config = dict(
    n_layer=9,
    d_model=160,
    n_experts=16,
    experts_per_token=1,
    d_expert=160,
    d_shared_expert=128,
    activation='swiglu',
    moe_layers=[0, 2, 4, 6, 8],
    router_score='softmax',
    normalize_top_k=False,
    routed_scale=4.99,
    balance_loss=0.00129,
    balance_bias=True,
    router_z_loss=0.0001,
    init_std_router=0.0162,
    lr_router=0.000473,
    n_head=5,
    n_kv_head=1,
    head_dim=32,
    vocab_size=16384,
    norm='rmsnorm',
    norm_place='pre',
    norm_eps=1e-06,
    positions='rope',
    rope_base=10000.0,
    rope_fraction=1.0,
    qk_norm=True,
    attn_scale=0.177,
    tie_embeddings=False,
    parallel_block=False,
    init='uniform',
    init_std_qkv=0.0327,
    init_std_o=0.0,
    init_std_up=0.0327,
    init_std_down=0.0,
    optimizer='soap_variant',
    lr=0.00601,
    lr_mult_o=0.635,
    lr_mult_up=0.903,
    beta1=0.95,
    beta2=0.95,
    lr_head=0.00853,
    warmup_steps=57,
    schedule='wsd',
    decay_fraction=0.605,
    decay_shape='linear',
    final_lr_fraction=0.0,
    batch_tokens=32768,
    seq_len=512,
    doc_mask=True,
    train_tokens=253100000,
    steps=7724,
    dataset='wikipedia_en',
)
Below are experts of layer 4 (counted from 0) of a mixture-of-experts language model. Rows are named gate (a neuron's input weights, with its number), up (a neuron's input weights, with its number) and show model dimensions 0-159. Each number is 128 + 24 x the weight over its row's rms, rounded and kept within 0 to 255.
Before each expert's rows: a language model's description of what the expert responds to. This comes from a sample of Wikipedia text that the model never trained on.

# expert 15
Word pieces following prefixes such as dis, un, re, under, sub, e.g. dis-ill-usioned, under-m-ine, plus well, way, order.
gate5 [ 87 138 126 199 149 139 126 138 102 108 133 107 121  98 146 124 158 106 138  96 149 138 144  95 138 134 138 108 130 148 166 105 123 102 151 170 169 147 151  90 133 154 133 178 185 127 105 115  85  87 128 114 138  79 151 197 136 154  89 111 121 112 127 122 123 116 135 112 113 137 100 130 126 110  93 124 142 154 163 108 137 174 147 112 133 111 133 167 141 111 106 149 144 112  89 139 114 132  95 157 149  70 124 136 113  98  86 118 142 142 154 136  87 132 134 123 114 124 104 144 117 113 116 131 136 155 150 122 150 122 132 115 136 159 109 150 166  93  91 117 137 148 129 117 127  77  90 159 141 104 127 118 182 110 105 143 114 120 132 123]
up5 [114 122 140 134 114 113 115 136 159 165 121 164 153 122 144 127 140  96 109 104 111 125 151 117 167 181 108 125  91 124 120 110 137  94 139  87 134 124  85 121 118 115 139 122 137 135 125 162 115  97 122  99 115 136 119 147 134 130  96 123 134 102 114 119 130  89 177 140 107 162 124 171 174 127 143  92  94 154 108 142 131 119 165 141 112 108 131 117 138 200 130 124 121 103 117 158 157 145 132 136  97 128 156 133 122  83 175 113 101 100 143 107  98 143  69 163 142 149 155 156 120 135 160 151 130 154  89 115 124 100 130 200 132 140 126 100  99 107 147 140 144 117  89 140 141 179 116 116 103 174 126 172 119 133 113 122 121 170 130 144]
gate6 [155 126 144 116 126 140 156 118 120 138 166 130 105 115 138 161 149 147 123 120 103 148 117  93 171 113 125 158 106 105 162 111 178 121 137 126 122 176 183 104  99 128 150 136 154 116  86 120 105 123 113 137 116 137 144 112 128 149 142 120 126 141 127 130 134 138 146 130 141 144 119 151 147 131 164  87 147 155 109  71  90 170 143  99 115 160 131 104 143 109  77 141 128 135  97 123  85 157 130 148 133 128 121 121 128 158  89  89 107 141 143 140 126 123  90 104 124 111  96 140 121 120 180 174 141  91 157 199 157 140 149 111 116 138  60 153 140 152 131 116 154  94 119 113  91 177 162 100 130 123 107 119 149 158 122 128 119 142 110 111]
up6 [110 105 127 104 121 110 138  99 144 149 122 133 107 115 148 123 106 118 180 100 131  87  99 135 123 149 134 149 116 126 102 110 138 136 138 146 174 167  75  76 115  75 121 145 109 134 147 160 130  93 132 130 185 151  98 130 110 123  96 140 130 149 120 115 153 115 153 113  99 160 158 172 141  77  98 150 108 119 143 192 106 120 126 153 102 119 122 150 115 137 131 123 160 115 102 133 128 128 157 112 165 197 108 106 112 127 127 141  94 111 130 156 159 169 109 146 125 145 132  98 126 103 138 123 127 151 119 149 129 101 145 148 124 166 130 117 123 159 125 180 122 156 105  88 109 140  96 158 129 175 114  89 111 112 118 101 110 119 107 107]
gate7 [134 131 181 104 137 122 154 115 121 131 121 145 158 152 108 100 128 125 111  85 147  99 100 112 124 117 140 130  85 125 144 128  95 113 109 105 100 101 118 118 155 135 146 150 120 119 129 124 128 109 150 131 124 148 136 153 144  98 119 196 177 140 145 137 103  91 168 132 133 133 172  81 120 141 150 111 114  97 130 151 108 117  96 114 170 152 108 106 148 143 127 165 134 174 101 120 132 142 176 147  93  64 136 124 125 150 142 119 150 131 140 105 147 116 125 172 166 116 127 162 146 132 175 131 117 129 111 110  97  99  95 160 154 125 144 117 105 138  64 121 189 152 120 128 152 139 116 131 116 122 162 145 134 158 143  82 107  85 144 126]
up7 [160 106 151 156 140 124 123 164 144 178 112 144 142 126 104 106  84 123 155 148  87  80 151 168 125 135 123 118 132 139 131  95 150 125 137 157 110 159 128 152 145 143 145 113 154 131 117 135 154 139 120 110 106 120  81 144 121 151 159 143 143 113 105 114 103 111 103 146 123 169 118 149 112 180 132 122 147 139 158 102  87  58 131 105 139 165 144 104 106 115  96 152  81 127 140  90 126 184 151 121  84 105 101 121 141 137  78 146 157 103  92 110 132 193 139 142 148 116 113 142 141 130 138 120 129 101 118 107 132 149 106 179 118 139 138 152 115  99 125 136 148 164 145 151 139 122  95 178 144 119  96 137  93 129 135 108 125 109 108 124]
gate8 [134 132 127 173 125 163 130 108  98 120  81  94 153 107 101 113 113 144 118 130 126  76 161 162 122 131 146 124 141 144 162 144  95 184 117 162 151 151  61 123 130 143 109 156 143 131 132 161 145 107 137  92 128 156 151 134 138 148 144  89 124 124 141 188 147 153 129 105 130 140 134 125 130 123 150 109 138 158 158 145 127 130 113 104 135 107 126 119 140 159  99 140  94 144 152 133  82  71 112  65 136 131 132 142 165 112 111 153 150 158 113 122 133 104 155  84 142 127 122 138  97 143 191 130 139 142 128  97 125 145 139 101  77 164 124  99 121 142  79 115 118 112 112 122 111 131 150 132 103 169  89 121 108 122 137 105 139 104 111 152]
up8 [ 85 118  91 127  83 104 124  96 128 119 122 144 122 112 174  91 118 143 120 106 133 121 109 127 133 116 159 132 139 154 133 124 109 165  83  96 122 135 185 127 146  89 134 158 172 126 111 119 137  96 158 127 141  97 142 126  92  84 115 194 164 121 116 105 144 121 153 149 117 123 119 126 109 124 156 114 112 132 155 116 132 119  97 103 131 106 125  75 133 140 101 104 118 115 104 139 118 137 171  75 127 108 112 128 125 118 143 183 123 150 165 143 110 151 145  93 125 166 132 169 155 122 127 177 144 133 119 113 152  93 114 143 111 109 161 143 106 120 116 138 142 127 156  86 141  89 117 110  72  94 145  99 129 141 130 131 175  85 138 137]

# expert 10
Latin and Greek word endings and taxonomy terms in species boxes and asteroid tables, such as idae, Polyphaga, Genus, JPL, MPC.
gate5 [136 117 108 147 167 174 150 125 125 110 151 122 149 117 126 162 102 131 125 120 128 142 102  99 134 121 148 163 137 102 130 165 149  93 115 103 114 156 126 150 118 129 119  98 110 126 125 121 191 169 146 132 141 161  73 139 143 152 142 137 129 149 101 138 140 150 150 117 145 120 178 150 101 188 143 159 148  94 127 141 150 118 168  92 116  98 106 148 112 159  92 200 150  76 108 144 152 122 111 106 120 159 111 117 114 142  91 137 174 164 146  95 143 125 129 120 146 121 141 158 106 141 119 129 132 110 116 122 131 113 177 137 131 138  98  92  75 126 142  87 133 140 139 107 158 141 132 118 143 112 167  94 131 104 139 175 139  97 116 134]
up5 [ 75  88 128 145 127 130 159 158 110 152 134 166 170 104 110 150 142 114 151 142  95 183 144 135 134 104  96 102 146 110 126 129 135 129 140 126 109 106 124 129 118 171 121 145 109 128 154 119 119 156 133 109 115 123  96 122 187 105 146 145 123 154 120 161 100 138 147 132 119 128 113 163 129 152 124 118 154 107 131  89 112  89 123 113 173  93  85 104 123  94 105 171 110 187 101  87 113 165 157 185  88 149 135 152  97 135 167 104 140 109 135 138 173 138 127 136 154  93 136 150 154 161 128 138 150 144 124 133 108 133 155 137 106 145  92  97 136 154 133  98 172 153 126 144  99 114 116 108 141 104 115 139 108 158 142 135 149 136 168 138]
gate6 [162 152 141 148 134 128 129  96 142 125 128 122 124 116 140 112  86 162 153 103 140 138 132 133 130 155 108 160 121 130 176 101 120 144 151 138 142 135 114 131 130 127 110  73 137  86 164  95 170 125 138  78 112 162 117 130 170 108 143 147 119 122  94 150 137 126 139 133 112 146 172 107 124 121 111 160 146 136 117 103 111 148 136  99 136 120  75 149 120 122 171 126 128 111 123 129 134 106 165 163 137 121 123 180 108 119 138 131 225 137 122 113 124 154 125 145 135 142 117 108 138 128 149 121 173 131 126 127 151  84 168 138 119 158 130 135 163 150 131 135 175 154 128  71 128 163 129 113  46 151 127  86 117 137 161 138 131 112 111 127]
up6 [152 122  99 123 105  90 146 127 149 115 135 145 123 125  70 119 122 157 100 150  81 140 147 117  88 152 146 164 113 155 103 127  94 125  97 117 117 136 108 110 104 120 108 147 123 140 169 138 146 151 133 158  87 154 142  59 141  89 100 134 138  95 142 120 119 149 112  93 134 125 127 168 121 124 131 124 122 113 110 164  90 145 142 182 162 153 140 129 121 140 129 110 161 104 112 152 126 143 127 133 135 113 146  73 172 133 115 127 127 132 113 113 172 158 101 136 152 137 180  89 145 103  94 152 100 101 114 138 156 114 166  48 134 166 145  98 123 133 123 167 112 168 124 153 146 138 121 128 118 103 127 140 151 100 144 103 133 120 116 135]
gate7 [131 162 130 123 108 129 119 134  93  74 127 107 114 101 169 111 133 114  94 117 108 151 176 110  92  98  65  87 153 130 116 102 112 158 118 121 129 144 107 159 122 155 116 138 121  95 119 106 143 176 137 152 137 169  94 132 132 152 137 161 101 138 101 104 108 122 101 102 141 117 126 188  60 139 150 155 127 129 113 153  91 123 139  97 123 128 133 149 163  89 148 118 121 153 141 145 146 130 146 143 149 112 145 116 129 103 142 122 148  83 138 128 111 156 138 138 129 111 113 119 182 138 195 127 148 132 124 126 121 177 129 130 146 169 108  88 110 109 121 140 127 107 140 152  94 123  95 132 152  82 115 134 105  98 157 122 138 170 119 115]
up7 [139 141 138 126 121 132 122 128 144  95  97 137 147  98 164 143  97 123 153 142  93 137 180 148 159 105 156  84 131 137 121 119 111 141 158 150 141 134 103  86 109 125 154 118 114 136 122 101 136 112 108 121 158  75 158  84 147 141 127 107 109 121  81 133 141  92 134 129 123 109 127 128 150  97 148 181 204 141 156 115 109 122 113 166 142 111 143 130 137 108 134 123 125 156 112 161 128 159 160 129  96  90 127 138 174 125 193 128 155 110  78 137 100  89 111 127  96  96 123 143 142  99 117 120  87 159 118 122 116 109 107 129 124 102  90 165 123 105 160 122 147 137 130 101 166  96 158 127 144 142 113 134 109 137 154 126  99 110  89 159]
gate8 [147  90 142 117 113  91 156 121 121 126 109 142 138 130 152 131 129 110 115 152 123 149 149 113 126 147 133 108 126 142 187  95 125 101 142 133 106 102 174 127 161 130 162 123 100 107 120 127 111 163 138  97 130 134 113 102 176  83 117 167 117 137 179 149 127 142 189 116 158  93 188 154  71 175 123 116 126 131 109 157 174 113 140 119 129  99 149 127 125 125  80 120 111 105 128 100 142 112 130 146 136 120 152  80 168  97 108 165 110 131 144 137 137 132 115 122 157  78 128  98 147 136 110 136 155 138 164 127 149 114 163  80 118  96 148 126 115 144  95  93 124 152 139 155 122  90 115 132 145 131 153 155 139 120 155 148 167 126 124 141]
up8 [135 106 103 132 106 128 123 104 104 115  84 137  98 135 128 173 126 112 136 139 188 119  92 101 124 101 115 172 128 137 146 115 124 146 130 106 109 116  80 104 167 155 113 161 117 172 138  95 152 119  95 137 108 132 125 128 114 156 145 143 135 147 144 126 112 124 118  95 111 126 128 172  85  91 110 111 100 138 100 143 130 118 109 101 145  68 112 139 115 192 104  99 122 130 128 134 104 145 125 118 166 153 141 136 136 121 131 128  93 193 114 158 125 124 112 158 107 106 157  99 152 164 112 131 146 166 179 102 136 160 151 138 101 120 139 131 139 121 119 103 149 168 161 103 117 123 118 190 124 140 135 182 114 141 106  97 121 146 149 102]

# expert 9
Middle fragments of words split after a first letter or syllable, like p-ent-agon, p-amp-hlet, T-uc-son, cab-b-age.
gate5 [135  88 109 102 111 118 125 121 152  91 109 163  99 148 147 124 121  95 117 121 151 152 127 144 111 100 133 130 100 113 133  95 141 117 130 135 152  82 123 160 142 117 127 101 157 111 110 106  68 114 174 165 158 155 129 136 140 160 115 165 127 152 167  62 131 147 114 101 130 178 141 158 124 120 152 146 121 115 120 120 171 133 171 150 106 105 158 116 130 116 145 134 105 114 124 118 155  89 104  95 138 117 106 141 177 128 131  75 150 123 120 175 129 128 130 137 148 140 125 110  95 109  99  94 136 172 135 112 122 128 116 111 122 148 112 158 156 137 139  88 107 103 123 103 113  92 179 104 108 161 132 127 160 159 142 130 159 156 138 182]
up5 [ 96 111 145 168 106 119 110 125 139 144 138 133  76 124 107 160  87 161 112 153 118 145 152  98 100  99 132 103  88 135 162 102 116 120 153 135 122 136 144 142 146 129 111 105 137 134 127 123 155 138 103 142 146 129 138 134 128 124 117 115 134 163 116 160 129 159 128 108 153 106  73 127 111  98  99 204 124  89 150 134 154 125 104 131 146 120  94 114 172 146 126 121  61 142 162 142 137 169 140 142 115  53  89 111 143 121 156 105 108 134 108 146 102 116 123 110 166 125 120 137 106 142 122 125 151 155 145 142  98 201 118 112 117 120 124 138 105 120 144 155  90 180 140 141 129 162  90 141 124 136 105 137 168 127 149 151 122 134 156 112]
gate6 [114 111 124 138 160  95 180 128 149 135 161  77 123  99 123 142 160 137 126 116 127  81 115 166 129  93 167 128 113 167 140 118 127 104 116 121 115 148 179 152 130 118 125 123 139 160 124 142 137 107 145 123  70 161 111 126 112  99 110 150 113 162 124 134 131 184 132 121 122 129 109 149 205 148 133 143 121 128 141 132 165 144 171  85 125 106  72 118 112 152 109 160 155 104 136 119 141 129 148 162 149 137 130 108 133 120 170 140 193 108  95 111 130 121 117 148 176  92 116 142 146 133 159 113 145  99 137 156 119  62 121 119 125 105 145 140 140 175 116 151 110 141 107 136 115 120 104 107 126 149 135  98 126 146 124 123 131 151 138 162]
up6 [101 103 136 139  96 135 174 145 105 103 147 113  96 136  90 120 104 134 115 136 122 113 169 109  88 127 130 132 120 121 114 145 144 127 139 116 186 137 165 132 121  65 127 148 109 100 109 118  59 139 151 143 119 133 128  88 156 158 103 133 125  78 116 108 138  85 126 144 121 157 131 115 121 160 114 118 124 151 125 124 154 101 132  93 121 104 144 125 154 121 152 141 131  95 138 157 130 125 118  83 172 118 136 141 149 136 143  48 112  97 158 158 181 111 141 131 174 126 100 121 131 122 108 148 131  77 155  75 145 113 117 113 157 158 158 134 137 132 127 113 130 140  84 138 136  96 151 144 114 115 104 152 115 124 149 135 117 146 137 178]
gate7 [ 95 146 122 122 166 131 182 129 121 112 190 123 122 146  89 106 141 111 152 129 176 126  74 145 106 138 112 162 136 119 154 100 160 124  49  96 130 110 156 110 135 150 130  97 124 173 165 114 112 132 122 118 121 122 114  92 100 160 130 135 155 124 115 130  95 140 134 145 156 162 147 122  92 104 147 144 119 163 152  81 124 116 128 140  99 118 138 123 147 138 146 108 111 128 135 104 126 106 149 127 153 140 101 156  88 132 101  74 132 145 159 129 168 110 112  85 126 114 114 121 128 123 163 153 125 123 159 138 119 159 123  69 159 158 120 141 125 102 114 143 105 135 139 113 131 176 155 136 159 102 144 149  82 147 128 130  96 148 104 109]
up7 [136 112 138 154 133 137 115 135 144 127  84 123 102 120 127 118 110 102 147 119 122 150 121 154  82 114 145 143 141 149 121 196  74 121 168 150 183 155 175 145 118 158 124 144 139 129 115  77 132  96 131 146  88 132 119 114 119 115 132 150 126 107 174 111 127  83 130 147 144 159 118 132 125 130 139 135  91  96 121 159 165 102 119 141 153 112  94 106 157  90 146 130 118 134 148 139  89 132 153  93 116 114 144 158 116 151 150 161 127 145 128  99 101 114 141 191 133  77 133 123 135 117 157 169 156 154 126 140 131 135  60 154  84  95 127 168 144 125 118 116 132  95 168  98 124 130 104 109 162 113 126 135 131 118 100 106 125  97 140 125]
gate8 [124 181 148 152 117 111 141 161 122 114 137 114 146  91 121 107 156 110 107 134 148 121 149 110 148 125  90 112 110 122 126 123  99 130 135 113 109 174 143 140 124 143 100 120 169 109 101 168 125  87 125 142 117 131 136 171  96  89 146 168 128 113 131 151 135 121  84 100 122 131 101 111 106 177 133 169 125 140 144 159 115  80 152 130 141 116 152 115 130 135 111 114 169 109 143 155 135 104 151 144 113 176  97 119 137 116 117  97 133 109 151 162 129  80 117 100 119 148 165 112 155 105 115 173 141 116 142 124 126 131  91 148 141  93  96 123 170 168 128 151  98 131  49 115  83 124 110 146 107 177 159 124 133 109 114 113 170 124 145 113]
up8 [139 104 109 134 152 144 139 134 110 188 115 101 144 135 127  92 136  86 140 135 124 130 107 104 125 107 148 139 107 127 128 100 141 104 135  86 213 116 169 105  96 120 137 150 107 143 149 107 124 143 153 135 130  84 110 115  98 155 103 136  82  67 110 108 108 156 145  98 161 152 113 100 126 127 161 108 148  82 119 155 120 145 151 168 101 136 119 132 174 121 128 139 132 150 120 108 177 106 158 131 146 101 141 123 118 128  94 132 127 132 144 105 185 114 158 153 109 124 118 112 180 106 111 145 175 121 110 145 129 146 121 157 149 123 102 116 122 118 107 132 174 134 130 123 117 151 113 126 135 118 139  83  94 136 104 106 121  67 148 118]

# expert 13
Single capital letters or short capital clusters starting names and words, like G, M, F, Ch, Nev, often after quotes or brackets.
gate5 [127 102 149 115 147 142 187 112  76 120 138  81 137 143 134 127  96 167 148 135 108 119 128 111  65 141 122 127 136 146 134 152  94 115 131 132 168 126 117 126 116 126  87 121 106 117 174 129 132 110 119  89 120 145 123 142 159 164 145 110 129 130 129 121 150 114 153 113 104 149 145 163 143 138 129  97 141 113  97 133  89 118 153 130 130 155 100 114  79 114 138  91 128 145 138 139 165  86 131 116 162  95  97 138  69 115 142 135 163 113 107 103  95  84 106  96 170 109 124 113 121 191 120 162 131 162 130 127 110 117 102 155 103 107 158 154 124 182 133 104 166 124  89  98 124 166 131 141 147 157 139 125 127 127 138 165 148 110 104 116]
up5 [112 129 128  88 162 115 107  94 175 143 113 139 107 138 140 154 149 145 155 144  92 119 101 106 117 116 164 125 117 118  92 107 146 153 105 128 100  99 126 123 129 124 110  75 106 135 141 122 144 110 131 112  87 134 124 116 144 129 151  97 123 117 122 154 115 137 178 100 141 160  93  83 103 147  76 153 145 127 134 143 120 135 129 139 124 104 122 156 126 105 135 159  56 149 147 117 100 146 181 146 140 163 163 146 144  68  96 105 116 108 135  93 136 153 141  74 131 140 141  96 154 115 129  97 176 178  99 109 138 135 108 145 148 158 106 135 114 170 132 125 154 179 124 153 119 108 140 109 125 105 132 104 131 111 143 136 105 167 126 129]
gate6 [120  82 130 115 118 141 163 119 145 131 132 158 110 136 112 150 145 152 144 175 115 153 144 119 139 132 181 152 125 124 156 107 123 123 116 146 107 106 143 111 151 102 166 100 105 173 147 107 130 146 112 150  99 120 123 112 158 141 123 126 107 163 114 111 136 155 145 135 152 100 169 140 107 100 165 135 150  69 146 127  97 112 135 149 120 117 203 166  81 128 142 125 158 108 107  62 110 101 126 116  84 150 153  95 119 167 109  89 146  83 138 134 100 122 131 107 129 117 107  92 128 150  92 143  95 113 177 104 113 135 124 132 125 108  85  94 137 114 111 116 132 172 119 124 121  97 109 179 119 115 124 137 130 172 128 136 127 123 132 125]
up6 [140 136 151 114 179 117 122  77 119 110 173 118 171 122 111 157 133 128 150 122  75 100 140 103 111 105 132 137 147 113 158 148 113 120 170 131 119  75 108 107 152 118 130 129 122 132 166 100 124 143 157 142 114 133 150 173 144 133 118 131 147  86 136 120 171 126  72 118 143 156 136 145 193 110  78 120 133 150 133 103 117 148 131 108  95 123 119 123 142 103 149 111 147 160 137 138 108 112 162 151 159 133 144 128 134 126  88 137  79 136 107  94 144 112 142  89 101  98 177 115 117 151 167 132 128 149 130 111 127  51 127 168 169 160 146 132 134 131 107 124 106 132 106 139 118 157 166 116 137 146 150 165 135 135 157 136 132 133 140 153]
gate7 [ 82 123 126 121 119 118 141 115 101 122 159 110 141 100 127 129 105 133 175 163 131 149 100 132 139 160 138 127  94  96 127 158 100 131 130 131 104 133 145  83  98 174 125 134  80 139 139 127 138 156  82 136 173 162 132 144 102 144 128 104 152 167 150 121  78 118 101 142 138 153 122 123 151 141 144 111 119  95  81 123 158 159 117 185 152 178  98 130 150 110 136  86 142 126  85 124 137  94 138 100  99 144 110 114 151 138 100 127 168 122 100 137 123 174 126 145 131  73 112 150 133 144 146 154 103 159 128 151 167 132 145 113 146 122 105 120  88 127 102 132 113 103  99 130 123 144 128 101 151 143 155 168 144 115 111 101  73 148 138 101]
up7 [159 153 131 126 151 160 154 165 180 119 169 175 133 127 126 100  92 135 125 138 113 113  91 149 159 149  79 120 153 128 137 174 136 169 129 115  95 150 111 133 146 136 120 158  97 186 154 123  99 125 149 148 116 138 121 138 101  84 123 150 106 102 136  95  81 131  99 114 101 114 160 130 123 135 107 124 131 133 197  90 159 106 109 146 134 130 131 107 100 120 118 154 126 150 130  72 147 114 139 122 168 135 111 125  81 150 122 161 166 134 117 107 131 140 132 134 113 158 120 140 170 172 129 120 146 146  96 161 135 141 132 123 118 171 127 123 153 178 110 115 122 152 120  89 142 138  87 135 112 156 157 114 157 134 152 125 144 113 128 108]
gate8 [151  98 131 146 157 112 154  98 116 130 161  96 139 112  87 101 116 149 112  88 175 141 161  92 129 121 133  88 105  96 133 112 152 138 157 148 131 139 139 100  80 116 126 122 136 105 123 124  73 134 111 106 118 151 122 116 114 125 139 139 106 117  68 105 155 109  98 110 115 154 113 119 124 140 101 132 149 146 135 140 161 161 180 116 128 128 126 118 122 162 155 106 126 124 132 140 104  80 128 150  85 136 151 115 128 133  95 131  88 140 165 150  71 117 112 132 149  86 110 148 147  75 111 121 116 119 180  98 119 142 106 121 145 104 120 115 104  95 117 143 138 136 129 182 147  79 116  92  94 110 114 181 146 125 109 128 149 127  89 125]
up8 [125 140 113 143  78 130 143 142 122 145 148 121 132 109 119 125 176 117 119 120  96 175 151 117 136 150 177 136 151 110 113  92 172 148 127 146 128 132 132 125 169 121 136 150  83 123 157 120 147 107 130 123 116 109 118 156 110  70  97 110 141 110 142 153 142 143  83 146 117 132 120 118  99 147  89  52 156 146 144 140 168 108  98 123 103 102 115  90 177 167 101 134 131 149 125 120 156 166 133 154 154 169  96 174 143 151 167  91 154 102 119 138 125 158 141 136 133 127 167 123 141  95 148 143 136  95 140 115 133 133 149  98 118 167 158 169 127 131 139 139 143 124 137  80 113 157 131 101 142 137 138  72 124 137 133 109 114 130  98 131]